{
  "n_layer": 11,
  "d_shared_expert": 0,
  "vocab_size": 12588,
  "tie_embeddings": false,
  "optimizer": "adamw",
  "dataset": "wikipedia_en"
}
Below are experts of layer 3 (counted from 0) of a mixture-of-experts language model. Rows are named up (a neuron's input weights, with its number), down (a neuron's output weights, with its number) and show model dimensions 192-287. Each number is 500 + 50 x the weight over its row's rms, rounded and kept within 0 to 999. Numbers have three digits each.
Before each expert's rows: a language model's description of what the expert responds to. This comes from a sample of Wikipedia text that the model never trained on.

# expert 55
"Some" and "had/has". Quantifiers like "some", "most" and "other" after have-verbs, the auxiliaries had, has and have, plus % signs and closing brackets in census tables.
up0:511492579503498447458464477544503511487438399493499519445449534547515481530585512442510519567529588523468494593575541515472510535498471511581566491578456545512497558453503425526449498562467516446523439405531476461493545549493510510506528488663603534545497365558484542496479524553426526544
down0:533547540531482466493522632478454526459509493434457544547499475539545462518581504535539513433525515600476499487429496466487521502410542554510463557542497540531622501564509443556551604527407553530497446479504481623602427413542533569457553439521522402566460488483578433513496506450456616600
up1:477441498493529611459436577486526609477500489448458472524502418511538468518590528432515474463444610559559486566512528428487548459540492559465461489520454422435497448493573464522443503441510566482433512471454405438550538459461546513464516463461521535473447497532485549512532477513413478482
down1:552500505480513526458497578538542536524578590497539545546575563437562499543583530543521503401501591484499507566522447539408458449427465530418532505546516522564422495532523478499514495449502447386479546491534513551520508490547469459484542465444535554474495546595588538562475464484512519491
up2:495476494427500552429482535554561530434522441518525491572563543448577518525448460466505594515473512522549426511527601468546499547523455546531515580455492520492467413563498485515475474458539517542495503469437482436550581571532551563480487452586530542514506527567583575451509504532528451450
down2:460451421404535470421414462493514584502551448436436456493591622508547492421454523490511512445526453557487456547606549411439498420430546518525487439533525514464514534473548378550444625489497471454516492533461473470407499508539524537447459540594496585507445582361585561490590484388541493530
up3:438510503501528513482505540407590468501442508484454586534572555460537536519440592453549444492466570530568490448513494592505548441526470520457497477490463588484510590505490446509416461507513451452486466467479527486546478516428539472455377463555504417384534356483474466504438576601466489410
down3:563464447376442508483545445495568495454474536465503545576494514512467519441450568451521517515480540451447477432485469544506625498553526533455552471580498519455584499569480515458468488537575397515521538497433540532542516573524485494436478447424539474447463509456540483514511514465387580574
up4:505444525466442453501511495466492499528521539509501571544474420525562493562525599503533533544565486470491500515506490469441518481490525591423480448570522528490546477439568449535578453458587503542507493408506525499401405515539500497462397476501531515530473499479565574398414575498578532425
down4:553466534550474569465514439513542509560460525458480543503533421549518611470465552451491442504463510462442411510509605470512494549526440594460543487466498477489493479418543557446592440505451501438488625474486480595527515610502475469450481437497439399441506524575482526495554493481542608537
up5:602472432420495545623535515431537559490467507472468482439667500461511560532414539516562423373521510557490495468535476423481519494477556549530561602526483464531500581472526492507444472401393565501477475553612474441547490573486504519534407532520477428407540424458478528508510455473533552471
down5:481429523430484493547457545524493571462433441511483459500508528466528555528501572483504458381460451461531717480516511532505473435481395504484442470522463445495485523535583443587580429409527505546562433538534532492533420636443451483468487412533550517425558648538490511490515519509437548550
up6:581514501517481514464530520455454490455507525496546471438466503396476602425483434439519559534539522522477387491476528498515469490438485513450494510496545532421579566435498529560416419561513574439472483570517569541524612514492527551516517529569585558479478534586421447505430524499490455518
down6:433496567491557475551551468451452493510421530467434532616446522547455481550493484475498611433511564497505489578525527611488455486493520432538505569521486537435487585541498503469463492530421520438556462548581451547573414402544557487468550507517522446477486491518527511562544519477493538511
up7:502491511434490539478483497557502445500434468491546503530599542525469509492511552405510487456359497441475422446514474489517433496523504521508422487548504459413548477443444471496451482418550467514506445497479518494574494506538537456505473454578538484506432475484560414471494518521585510487
down7:488499440619595514443542497485491552521508539540507585539460533515485557501534484489531491522493449494392425578477519421499466472523492461477608529439535479458438530536478465490453555505455436381584460654532440524547428491448573471561556546526465573483411440453521518507470548461492476455
up8:516559511476547571583453481585600518438527464486470522552471415556534590483507374500508456541551561536502515512507528513538415454534530514516493474410438565460451518482535473498418550479519542494465437478404404437470439531428501460604447401520514525452483500488506436475506492537542490463
down8:540536598511552489549561557496452450492449507569491499532525547500456486602442424542525479523488464458472555487465490471540593523451493554480448552487490557492460513513486485508506367447516454407510436485562521462468514626510544508525492441503504477448420482493490438485491517539584508498
up9:500537454500495449542401425587438482488504474483456490430469507394525518493555483586514471542464520551477541546515566435493436442465467461410548411555503441526500487394567495449444400458580396611532431420526538442444481498576535491454509510445553451491423479442559545513558496509492520403
down9:433537588593483516369440447498509491492592480527484606489587471566494500501604456436459558457483550482532474491521479463517496468484588444479386530478460487547526511586472595559531507492513515628501515547478503497553387566466470444502535447546546478479414446499541529510498542477544487518
up10:494425386472441471475505391554475488468566439502479474501486558514556476497467521510499601487531442618457504564474463479543421481557594473561502481577587440494464429454509486478464501517537450457603393495607547518454495503499478513579481614531510465551479485484514478554500505490495421533
down10:594542480507504499465452519491497553450443380560468557599482450510499534524516412515500532504592492525470444547497436404542555380471480481524469555597509543479528482507459477541534513499507516527428446574464554516570490555431460426455538548399554456446572543459451510546437452519386548463
up11:529502517374523515460517474521437555467397473486485557436580466546501456521492504578563501500486481519531543455496596541554530543518454519471433512465536520490500516378512479568491543519539518456485440535520418496558525503538515525519489669515569454486416443488582508482480573508503556465
down11:465605476448503571423385514503526445545430503513616495435498464499460421620410477461467488571411556452473444535555494513415548625420465516437506488612475474535449492520477506487551513463536539512522443535567498507451516610448540454411575474419514504487467420560543536449541491493515358493
up12:471514489442524572535307490584472468496512477477524590471454456568579461520490577459481521565528489585469460542512588553433553565423531511490513499467491490438447565510533515502618503526453507520509552492555484498417450503549574468399538475592589508524474484388507490518434488534578476559
down12:417466563472527618577477425483520522459629505498579455436507441479511496466375473393551502499549564560518503539412503538539594444445464465456463482526528519461595497482434528576436532631440541495460544535522555528422496388544587527506513543500444589514496532444522553550499509473462545443
up13:568499415434569501505532510485493429459529510479522542481572503505531510513593545457483514475554508493482526571449516491500423381520544539491597570476525503498531560404454472501578556517544504503472502535471567501403503444457621445527485584489584546492534526526371430406473444503533482499
down13:429475611524498496569522533555492502510356518526576484613553509417584486486489429501428526479567579462516527440393418537562472513536418510458552591500558503502512489540477518495502566469474489501516461491470531528557505388560472484618494492493497595497594457445545439499470437553441462559
up14:531490558496536480529400539493411518552531438503536655432612495528478490496486585499558581435595532533582529466506458637550408565475570472579470507425517564527491428518439469564537470484493607536484477494524590374467548450483464469554459523486511496524453499517455488518515522542412513511
down14:496485550488434434517361497529498536515398476538490489574506483509362429484492504515576559558410576563483457484504513568516577468545472422448541517454474590505497479513559471515510506485608457478560438499565438573513562442504476487561604543504489526514549514536525536509621555538535412520
up15:534519495484505544474529542413584487495450558461549478475585589505483466464474527516512415450529448514498484520448505473482528533583504600552480526423504514528463470520451482521484619417561453432488525496456479475448502481462533550474616584446521511554482517464490569538474428500473460500
down15:606587421491537513460498512539521535437474551490477473501503481557457522515470587453461495529591557450479475437522520566539515459469567535473459580588535486495525563469524486462507523484380463574518536531525517539465461509447455499605417426530590494528554618454585499553496486539537533601
up16:563513464549535490532521495668472462478413487417443451530519558503501459539475490609530461435485531487420462468486514451529503444466512486530418514523401461488443481502485483445395467462481482444482544457483533431451523484525548477587545472544601491577509478539521386458452471546581402509
down16:609536518622528580484450493486586515484469562470403522470552540489451499503477522520437470579514546441543482620601519465480526588582538514570397567552491510506458487636498558480500378448581481486522434541449515489466542549542509441487619503464472476525472516519444543571568506480493473543
up17:502474511357476415458528495491589472485488411557581424467463423554525532430492485517562454424510480575530467592580485486528452452517488440442484459511406418497527499454511505453513497469484436445499486441467448489562499519540469491512468494509546466512466483454581510434509579512545536515
down17:540518423478441504489522434416489507502437521517440542508561437553517538575518594542445533472610365444485461519662497438485539440507577442431456487486561371472447499433483478511617517557443426505422512576419590620485534530468548469540508436512504435564530530507532474588562479426496471535
up18:444551558511488502513451508570422497414513452537452611495541404544546511581505534464509551472591436485444525445513482524495537424511435507556439503486496429468542551500494464410472461491550540544536533499573497498511418501374537494549503501524591468482500457543482526506478464544520480505
down18:447489582558452540474526419465518517445516572515459496447477428497433560489404466535426584519529444457479516519557601419498478522521528407504574543480448490551458494474455535484496562543495465538453427462552479504498400547494540508558481597457541438540526482517515532475519472494505556553
up19:486501390486473494534536462521536535444442519438502536530590534536419520522484419585545551357522497518424403475459466462452567503460521557586517447554521412446433500521513447429511469505529586461492530528512570368535476435511539513527468570532447477481567546531451472530461485508585434447
down19:478437422560506495561577512572602482557397544460502472429600484478507442446487589403445445446427515492491391374487458504456456527545480500582452463515484582527426501568508535474545445469497483541496462502511455405464574515487622447514532376574540447547505600564490583560540500465479572512
up20:521473488525512464438500419524473578533495481573471472490465509474546560532537532512521491434541481542496501426539484530437496462476573595510495503483497476520534523513419468557509472473563490507503485517474531548373488532551412535513469432480562451458375518462533436557536455479432519490
down20:502510519461471510521419577558548431621484509519552541475564520450434461576500546543450544508454520547450517436561568449478573414549511514553511488626552498537417499418520504509466578400485390433446444558565462586505505549503491469536498514500504425487527421526482566513595568426506546592
up21:445451498385553556468504544552580504514486481471502399462539412529540384474466544544553515323478516434407458542538523502466399527499512565463532548587493468441458457447456494524474553492516563551565526500545529426506440445491404466440486522416454444563447453513535510391434497518497427451
down21:474502565478529515495474483454513559619512404457597401402513496460408466460495504475466534541394484473449532537556484533428447493523442519507546486473512434444554438503497556541577542450518458489589476445506607503501532593507486510402488505458412583548485529496555569458541501461598499538
up22:463487438473511564537525473483479446467422469443504447563496412565503461425450508488506485574499561622547511599510534523514400533479488500488510505515540524486525573529621465530424561547502470532482400520416399458512444510494501463509517463484505443489494489477475413538548558576467453416
down22:464594463490418458582519549446479452474473559506452487514422499588502372420479557448488538378482560467552532466492545548490566584487542460488451562440411533418419545582511485491470448533502535497529498448489545471527435476518532465577525531542550502515466408503564437593516520543465422491
up23:567506493476509447492512452583473473450519479458395639539599467569536521460570518527546589523514520512430520500469558523590518450505435561527446451508530432466534492579495460510405448479589486545461422518442487389424436489523515560520502545499520539560485533407414431394458538495495537493
down23:410579494559598478450535543475515548559478520464510510467648585492488510509478512464605478517541472469448564528495508487467593567532497464534466468504468517507373500550458473503419451500513455427454425497490548525447474458498466508533484523563556448577465486501474477490577451514494524559
up24:485531544463492471459352446519573586457480398477511447465497546458508563461415487419549446532448517539501466574524535564560451438470443469473473472563544466461469528459539508549440510513556587470558557504537529436474543489479566519537585507572565567494575419587509432480475557533562343417
down24:429526549516477486476487434545474393453573533611520482492417483519491551519427579493484416463470495508441409527484561433438377443548481449481425548495478476547541511531479540465449547524445364588475476544534496518487503491456508514547454430472455509504559533478497523503531558450503540573
up25:516533418435438520494361561551516582426436330438461539460543416489446515499481571533644475467565498501455489529523513490574488480468531472457503607483394500396539479456528424508493475466497568513552421488518496437519443524497474519504418496585493476492497510529421413421428544545512523489
down25:531530478444493546491532506473582508471492518450539375439519423464449524493530507428504518543533512488474525550410552563460449474515446367404451505480569391505485488649494493461496549500457497514494477481476570490580511498456471661657460337476495469541484533529525488493493583453544486612
up26:427425526520545534520348418496386495489547390518426497494555495541529555564494528578502535482532504504525567492449564446439513551521405490456478417410457457502460458507470463546443467507500535547476517491646493515571451572497537544555429537511569602552474395576474496559530527533548476512
down26:441555463570519521542451507525442500494536474558470560531434471452519531510502440548518518486496527566537457476431503482552515527471485480614481406463425552519508454497493498498532521485495505509503498615588469596522423409492488534543599515508440451615419418542440594514526414473433540520
up27:608485433524535485462501498540558504502517501492442492506428530420539513429504506598542518403528488450585633446554524493498532474462520554548542526482486426549453399565499490534519527582479476480514560520535558474435486499521475582460480503534507538585522556526427444488523477543478442502
down27:498467420415555580515443420480474497497487456540466422495502421476498453541486515580506521519479545418436487399496542427555523550554625518446543537485556440587494537556543420585475587412457508456570436499580527463447424599476478522517549481415507513477483517528383504426545501559496425493
up28:453429470466432458483479609469514635408518421486498475540560480515543441480472507566526527530499464570546635479493525584543477492548522529496486525467516572529444495492602436519479566502496445505516424469496467438459559528547506620493589581517547424467490455481565486459466532527515503485
down28:475474420440403516500385434542447526465550510534456601445580550598590517424484455444499520494477517577518520515488532510498468570441523528467488604468518515441558521474580464497543548455495441570509495425519503460466507474371521523522460487492435519484480537473498505446497493452547575504
up29:479547491472533536521427515445518598488521388508478565516495436501539555563497447552494472407484517510447462364471467466482412444508470586558530626452572627574529578554510488577564421430521524539426486537513424429441532534572439564526548558513471497391546521564489549527468451496574484475
down29:531500548513497477395540580446543482532415496603458473527463483544518570458491585438414601467461484456499455492454481509477581485540437503465496552455515502495609564649590491468481523442479465485536525469469502461452461500512506568544550494479471564473415424522543587524484465460467437465
up30:564500472531562489473582429466607515510479526487537599486423498478529551558490469523462500507459617497487453561428451502574404502421547433491389542526535485533462437498476500543497475527447414455463502561486568456569571511484521530487377536449457523500529570449459535538502465541540562498
down30:578433589571472458414591499553468478458480497589526460471490495535476499433487470507572476519512498492542555575566460546488366510432573444483501506499455478489551490508620480504551463530486567629511551457478493506534429412466528472552501561390479627440463532538528593530474518485541470495
up31:559489587500488453440535447479490509474401485459559501552520497465392574522466562467541582412550538514621506460567514493590442473446470487521524542476507439478551371494464496540619501454538566588446496596493452526498558475537552502570579510529553583478440551548542515554457441543445476502
down31:484453449573552508422551476463538410461430432473480540486534530520543391535470487500427577438514547509470465451500539580552567509527491604567456463518553540534461413552450470469584581452646522505519497540465532436455442506601357461598549586480456514477418461546567474477488541448480459578
up32:434552493505443536581365445550525530498505542517469533461595527563489435493549432511510526537412540512524505475526496436542461491511619555460558497425473474501581436501494503433569508558632504628518519441473460457432492453462476534492494549555568424520501438484586512517557474503522515453
down32:520573537494540455466418509451511532536541458515496552519577521535535590540508496474348618479477486602450458437508576472508538475554463468521473554484515444542485484467521526490488529680463607471529513528427573501521488511467513516563516408461592465509463485478485494411470492454511446503
up33:539514436506476546430500588476472527427518448516460543566512491398431490544473440527509428418424506490443380526563521466557487473431455446447545580586493454546507410505527527603516488419631566453525425472437588430542560391497527557510546585501577474540494486395568509540577486473477427498
down33:511536528501470519509538405481520469537465451538516556453431521571427518448583436507459509582398481577403566442443523480514494453481379417425461415420578377550557522447544532551573483477481504469453533424508526511542477527517453448535485555460524448544470461494481413567535529518485580484
up34:525564584455522511475464530540529507482440521470464437473482491507478565470499596561539543462459411528621495471392527516628516481518478513376565484478490485517443505501519464467505484526590436459498464533456586452439538536500501470560554506528615543490509577415586532481507477589411435535
down34:451483491430588557517569603560469545594430562499466488531449440552582373473492513501494636530444488499513500456462542438444544529462592514390493464477535449496427512504440488512479518582560510534529579532431535525418520505390432518558493435540539568541452542432461484579460520462465502544
up35:511474477500439577443488523578479558410482457521618450465459384430514440437480513479519502425492517453555521600596463511455548575418479542568555446464408490458422462372416423467467495499462451461538460580522478461485449442499452469492526565474475448555560484545560476415502560550490425417
down35:419490511401457557474470415547410496493419500489528507394529497489503406417340573419461530535512542570537586548462535548569427573530406565552504588491496474490520503379445555485465449543524398494480402449507580517493523496552508488461510451588545549580499558529547488357559527443531523548
up36:575570413445496544501454429523556499484482481376463399431452573492502429493425445579587449504468519460464531435510474504503507530443518429538407464562520484483526441367471525564440534540439564610436494501573566468498492458522432566548501455475591517504456486503437535472403625501455471459
down36:506432624465498564440461530530413502519418527413506489423455588489440525577492505445481468499418554410513535562454401586476392464548445433488535429554439493563583437524515518536433446553532486560522501435529562549528526563534432522534511494491414559472488528594545534483441482542607525552
up37:524451475559408464463423577558509506472558445482522497566516434430449544433502543466527470488560515490418556453510485439461556547612469465501548526498443524532499403554549446572438429570486529452461515489538518510424485513453530543531447439499527493554499514583513549507520527479514486487
down37:467455464574534420519423525540502514462373474489484481658472516450537488507530514363538505461545480527568440409592524555495548405463521553507492590545477555585496394537542423456525565445468460572541492455527569442483441469485493451485473491512500536538406482470493477392522488393538447512
up38:461380498511514499549492513485501540468428464534475479477493384479415437447476447543527549491413469585444503535509541486479407501487513497460432473608476548389466444527531450471502553510534478474469510441548494538512481490543453560455489453504589436499404558466558532510525475562493394519
down38:505578492505517429452471444433470439496494532451469485448468537535448480530553502539554387525544544433460371590508609446373498526476573447536478507487546484534429485432453563411507553462494496439547606497600426467492472573411533540467507451432514542564419535504520478518504542462519464474
up39:534551492498507534435516457500444588480487532465490450503514505515479539525491589502525445506569446530500539469476495492478470477486417460567475508540501484420397573520512506483523533481505542458534548476515485520541545456462539512500592530474549512555490505503527505527418466506592435441
down39:462580486460469501580444553488480507423427567539470447442563438476561547543549558542511492441503552576505501546447468546570496398529507531506553463546534428528478466512523404497549593481412500509550485541512441588416464431577484410519424483491508453523547464456431623456490457529566596597
up40:531461510442441575581454455463498546434424490400511529525518540541572484451547533558531460531521529489535582480420547443497478526427461545552462506379439505517509421557508497500505396484555440471463404589492575443528453471490491499494551584515478536474535503545441546419453510549518458524
down40:481463557525504507537484477493587514473531487475529484364500528431526551456535523493502513461504481611579585514517508482530535494509424454512535476469477426516447532489416523615443474546521474458454490432530516562467488526500509387515541430518521560603578482534515509433494477483467399432
up41:482509503510609464521474473497579529501479484437590430469451475481522596546539434498564451447423600553591496544524517525492498577414496501513530505606464484504555534505506510492404417502587406468484488460425464521577581513472472433588473472519514426399513473561504463465500422528455471375
down41:578450475607549545513559446570502453515595503585567581503431551498539580483580378501514454480491474470547463506495555539444535456471432514510458627442394450442460449523571569527514516446589553463411515485443458569535452448443505537522517456481524514535567443457521492527466429478512565534
up42:445493499490540470430503525417508552522490489419520487522600475486478576502578523582543634481494482561487510465482567477511558477491463471501567439557515483462542411443456506547512404532521516549495505515473449417454512492519540623657520560540591510527462512575430479552452437519542478444
down42:350540362485441546533518451548499501579481500409497439502503571534523459444478489496446468492486537506542497535456547460511568425607556460545452545539467539515451547392467557553493439410527458524433475511485468590538455436511411461593510408481603445520519546543468437473582510508540459515
up43:570519550451489530500442464515474557505484491470472579484459514498535403632498494538508466485538486430494464470429560628515391507453435555450541475520446478513509470533485504470480548422490454488413467428471546439445403522492464459491422508421460543465479510537510471551409499497492408465
down43:546456524586434468509515411482505597589459454578559549497483494527401451422445547597463445531500524504527548527393521509535474490482415436534442506479545462392520570524478576509550468525503424456539559550502482578532537516516514544556497525505527510516521474482636533536563464462586396474
up44:531456525516495503489534511491520475486511501475354558484522494421529517618491554558532560449519421561456472443443514558537474483512486516460523537444503446457414432520462482619457579436562498464542435479496554458377460502518522613461412465438472388489501501410482507560460497519517500501
down44:420502545550498477428539545511483533452478376550462457473538580417499511560416521488585608481421547597552495523511532539431479485516484543415540564580528472464409504529537521514546514455438398471426535322607510575558554442549450548602507488415490491512483482538478535569520503509516511586
up45:450494449530559489502493460520490441494521527418495561556409551466489450474530547584540543584555490609413486570364536426445517518444474447436544502508556520493534514462493440524541456456519495527475489473577544521397393435472493603493438533433473593473501566318450543505467509529513572471
down45:476581498551482508469527513492522480585419485469446501573497519493453546510480463540482445429505430552427425483525562410535496535495400551554497518467549549558487570485556566419532525461494531420540532444486515507583485524428464518432519553328503468445536524487466468504495501441518572447
up46:541595497528542518504477503472520555484504426494508549500541532414486585427439595498518492434501467440405535515577529485522584471453545520511485530527466427508392557494524482545587503514486546502487470528571481467440449520453447565551474465584603536485481543448452461505474491459513485510
down46:441517529476533445573536463496507528460552487526524457485520488447452510611501462506477500524576479468494560448493480469544464492538418471481463475452532467505560533528460584480443464554475577544533442445432537480470447485455487447456445420531462566536472552567442481527482447402553503440
up47:558532617484465437449462593476448644538525508403430536500485518383438506531458488538561529486486596511520498453577489493507449515449577460556462596480521627532546472447408495572495435457489511551475391601531559510488548518525464550514471544492537532405496507529513545473535509533501563473
down47:417490509503410454371604474615469511535478469461478500480573445535486538536458517514533484465522500481509540521493498477408556528517460412513419499494500557461548508519508461505577567447486497503556478397532482396549528506541530482572605489461469533400506592479562474469614537571479531472
up48:515502472530485450567535565491498555491475495440483494518517551579461563538488429473557581462618568496586490585430528559462494494479439488385477475484496510426571531471551453499506433514504545500471559522453491507566493498499490415552496497556542516494501568498525530454421479623559529503
down48:482494573523384439435523509533523534508553481575538514512444496588518500499380549537393547459484570450547549454455503538369430473583631462458492441477447543380485523510489467478582416489480484509492514510563563593509512371434531585515478429422469576385513567457546507472492452468528538573
up49:526476545481499476518471528458576587454507485567453546582577479532519553588500438572505532468463432558501575470490492560544586477580516523481494439512572520517567508527472471508540500503427528520480501524413472426544443514466559432501544536616541424364515521518508411465448504490534460468
down49:527474464608418531493529513532519446439506478480523441476579583591582505515498490601427441490472506454507457503457420503501505523567514482492413478501511632420516512445526473525523393478503568475510468519532473526478543423456495586542530446520465450492536486518398477577541541512536521571
up50:513610514484429453441534500532483486505491458408511570524460504463486520606411466536549466555499560439455524515517381503548438487496485439504506428489530575511493490495481423512404600541465515588497518438542557481569529492536511533478520551547637504549473439475512518521528529548497582408
down50:584461486466558497506558575479445547557446512426467484523524496608509526561477508421522511512470423534492465525399540472474472546469531533488500473516445539504448509535405531408477541519501586489532335510472586547470577526530587421577553469569396460537487592576448476550463518460497468423
up51:467484605505490409574392575406444635505468448450495542471507436491446478491491542495531579535517491517589449431520511455469443539525546483459472497542374587515516569404539509510480485543421533611498529553609549466491545434547422466466559492503583478435451494541552512548556508553426420480
down51:611501538552431492569427516553495486504382497406534460410496508576577480449567476435384505552504500498516594432493571546468538527439475434435523570450465552467613507511449619542494485568477416533552481483470542445524514589467422465490554459525517550499548522516506462432475603568557473499
up52:520436527526572536442495540508494489456446503521502646499498366456415550473553583562531555483452456550481580533516493502595510485460574459472406590537521535507504509474467499533418515550539453491437546532507486426534481421515472476550571665472529509508453419542541502533479532528493472447
down52:452541422504490581413560496475538568547580618476523540577575508536447518492504446475475584587488407531554525480392497469571542420487601439499506532468595556525526550455428636449589503550486523521463547444462482518563456615419529489549515493487458565504608583518544531591551490452497439386
up53:568509537507408520546415473534483525472480440565472529498557586483530485570413578461502477558419551480562515585433530589487491464461532479441545426475510482488454558437492527571538489558511444496454510446414526460422536479418462440465449498485536486491464477412447513579526502536533507476
down53:523559559492514515524417431498541525443526446506490463505481515535537480559459457518533474482575502545567567508553496467466585390534442487473488523457553432471512517428402612560500487649587563470584453543369519499445453454490400484506481474491483533560556511482411497519472470391518491482
up54:491461424494468427590547413556524558486487486465490459520533405535588468511461488515506520500566500504431563617547588452563496460477585445574446553461514479340532514581554471543565563514546556434499483570453581490414493485563531454446541466477534515403534520468494507473463490530476452512
down54:451374490555530556630488501516451502515529500480507498386448539369450441519459469506475549481450412528413534520536527485451460540514444486541453486529482540423525512492507549544533518515556561522420506462431448507519492566536508470529485523544456432458473495533484491512432447625532458506
up55:576545534471501525496386488596466511465521489509454478484615524464520541531501540540509492450499449459472454461530448438470491455435475466568431461459503500523626468527463458432419431568488510532480524521602432490498532462459374509566593583526509511470501505493443549512467449531520525517
down55:443537520397462517502456537567549508500428498516451525493532425517469456533463401536468544551525359468549495544512534494541485452619543546451494563541535518533506497540438483455478537511457519551527416488514549520448472456510478536565412476502571517473491536497520490470497416434512573525
up56:471541447490577484522532455574518440499435501505491492456487425521432466447464556457535423478586603496495566512559511551549452436432509473444497510561515522510533498413488424529584445530581473489501525558515556554429550467444556492475535458491505554460517507397583494410464555527469530501
down56:479439615477443541560476568524489430573431540620516530483524514445504521516531519537431473622443503509506516494515481503466464441556539435470503511542510484469463509483623582470448482449512479481547566505508484513478527450507477499547502542495506530549626528549471486576431563476446568545
up57:503496474504451612480510506474613509489466479471556474561492622502545459510504511340552486494427505567605420446547520594507520542513471496433494577526562500477555496524564513444453469518448463478519509465577463518567563532457480511533480429473538548521549489476489570463434489514535507466
down57:493517561572533497520424439483495511466652517505512416493448494518485469546506473553555559512638463460452506465469559407494468584470519480446410516568573538468535603456445496463478591491439506577490524615506396518489556550516470512553506558458524490545587552519608547600537460384481462459
up58:572462439449506488444516560449465470526406468513589524437476466494396514572495531454537409464528416560447549452452473558579500394486475476474484502536566403518585502453638484460407472517394481606512442475545536453463525494474476511492525564549441505499480476387519541517480478550501561545
down58:444398469480470483411556531417445502504442432461531508627501571545467457476443415489426511511508466480500511517416530458494441349484471463484476490498562526632484515549474573519551535570397490566429512473517462505568482531543441495544467515555460476573501541469423464526476545509457540545
up59:464402435512523512474537504485547540511446532535435452507591527471487400513482543581538474421477466551496535504493530567435482490464533482448617576628495491502503537532492468433417521503455546520497445437433479486504464489515407494439536468427560421507385469498527528385538492527439434429
down59:457563510471552427518478409484511530563575436424604411450460412529495414488515516542427570611513470495457569525454403550443454451481427517556577494474491470473491523469473539540525574507466502507557451463388576519516466535454421409447472444466466571516543499485462571459555464422541533463
up60:455464490533500461453465544520429585459490481486395576468536597478560491438529548537532502560494450413610573449523549501564458450419437408609568461487445498496599468512496458449524501439505490456529504520509563487531436458516507506530517525504623412520552546552480472484494538549533412524
down60:457492521566535480465526478581491509409356566542609529517444458517448535441460522497564467493550568531505523571453540492488507505420526484528455472461446492433503522496471459526503514500449596561520466553484407501454471504438518460520438504534469573581578530426470455436502462556503497515
up61:482455527493521424530511506551610545479432469505458489526483497523509562513428477515519603430548489587514464507537554480517538539454508498569494513573522439546461452509496405573613500523475516509486383607552572497452455517513497493418561524460515450371455442526538489396494461547547425431
down61:497458556528507440498529429560488518520482473483428410509505485472451474581425522596550519552572600579596559466502498508488419488469531541545519510549547568609384466555503497438508458555545447467497578458569492571486570497424495405520435546501565514451504481527495557434490564563626465427
up62:505486455488531434524528486503600544428447496544487520571609509563382508508435562521495521480546510503477500601482519458544472508472509433390553427468437453477425519442513456477480438542526421482464467504487475473485619435563495511545475478509574434408438370486461467562486579557444499540
down62:499514579559362555570521530498393396554488576501523487489606555495505521482476495536450585436566533537583478541453489526455427413592533557427577386448450473580504569432531469486493453467489461548499433495499404556507484604463520514496493490450528509473544462540537529483487522504508494544
up63:437523538489503562460324498432525501449517478478467400419499460424438559406517516515522544506414473484521520433436518416587590541433583528449491563486533518475552568493503535503522524553457458436496518495508464537468594510404461439613520529447529451339510451464546517538545513514498560392
down63:401526496492557514439499577499525551540452505488488462492525533456514479354490426489477525470473531561526440547413500523529567491438583442439447467450553558463644544551567532495573509492500492434500543513556415511489539479540462514510576457534458527422545538524425489445537419479493433532
up64:532503482481450615426438555554538428484561447462543488536569392441453514579586529543488519458545508575453562494491515526509435416496524520472506479429526442585476470527445490625535443526564462429526489563454442455387536507475542547531538456428441542537513488564510423450505491476487501470
down64:505502497321490504429490528497499459526528550614482436530401487587460547430510528539546501566516483491521552481502451555565474437543472514435533478560570516544448536524452393532567553477515548505509494447469541492474536562524501466520619534443431487485592411521574455419547533461475485462
up65:464581536506529495455462500454426474506466449441518449524541552543559464541515577553497478493521601528444540611493501545490509479466359506523556512565551528416547473546543469546484515432567450448571571508498430543483430537486590563474629447571572489560502504582525524498493451479515422469
down65:474512545434416517466532526467425496422497507506536543487451542520519486445485504580441544462535519447450453561475495468545518526635545514453426562547500526433558526642590567405506461522501561460471462377467558475618473551467489494493505407526490507469548504548498440523496503544426498495
up66:473460514461545518426450519478543509484553512538545480490473540488517498489425446414500468501574575406469421548572486571445422475480548478541588511650549547557502544363469469480482480521408547485511446489470430516322583509491495503520498518542631475512553447531510546445421433540564446496
down66:404490495576539518491493515511506433653507447486465509534508477514527389458518504497487420580506566498545465517526535554407492483483526418486492478444501577489498513502525504497588355508436458515623432454513449492474428422564496516483587523454548464519427512465412507466478546566477442462
up67:539487501466471412432398560505443543499503521516519491501543483558497531449577593504536462467461545467449498574459512558442393380507512488489497542451450490483447527514514482593511452539461568518512544603543460451393586485531553526557603555533565461557487505498508599564406419550501380535
down67:589491557391489548522494475551468570420498509466552537581468524563544513469450445475533654458517566529532469380516497407515498430451515471478480527476474473558462472480507546443656583566458436444486525513470588415464535499490524556567519583527501427499481437408552521429538521484580492503
up68:548458573406600474501479432558531593457380485394476486556389438497514500505388514407471505413546500522444561513483456532580521443478515441535416612532484460525561367557560449479562545437506538478375493514540484482495474492542492485498484452518471560411521492520428495473471457523504459555
down68:557556433496516532523539409537539516447435473520514552530607475458486439502513481510443521530507526587514431410481556527472528511512500458468464555448609436594466478545474438481467533550497558551465503503503508467423530591493411516462478427495496485550437467559475549558534487319463502500
up69:540422455474556601420471566468449517490500430514519511516575468499526520570593548518528497509539442524527508512547521453458580562472507531520583485600461443545575466491432529573554582516447506496542540503500480389404540558532514518478442415387593422543498481467532413527594497543516506496
down69:433549490499504514492523541478508416611536449556504508456495492569615554490448457531545419548491459540519571416456466459536533482471487556497577422576500509568452408399517543547493517517475492565582548525514568419498496478517410469530426501480517379519532506487538463433540509486511606455
up70:558521466439495563536470540468489495527487390530517534522475549589566415564467448543524470555572558522528429582462433475443593493551553543522399554455480506445548471447440454527519507483442551409550416501483560500487462482561502479558535568506432453417502487542516482408433499582521494464
down70:465518531552532468482503552531492477469532564516456501443544542472499486532402571475449596520508485521625456565429478477444520442525458551526623433437504461474568526558600449475476386394570551503497458521524468558532533552515449528538427531537475436477425436457591609564478515491547499440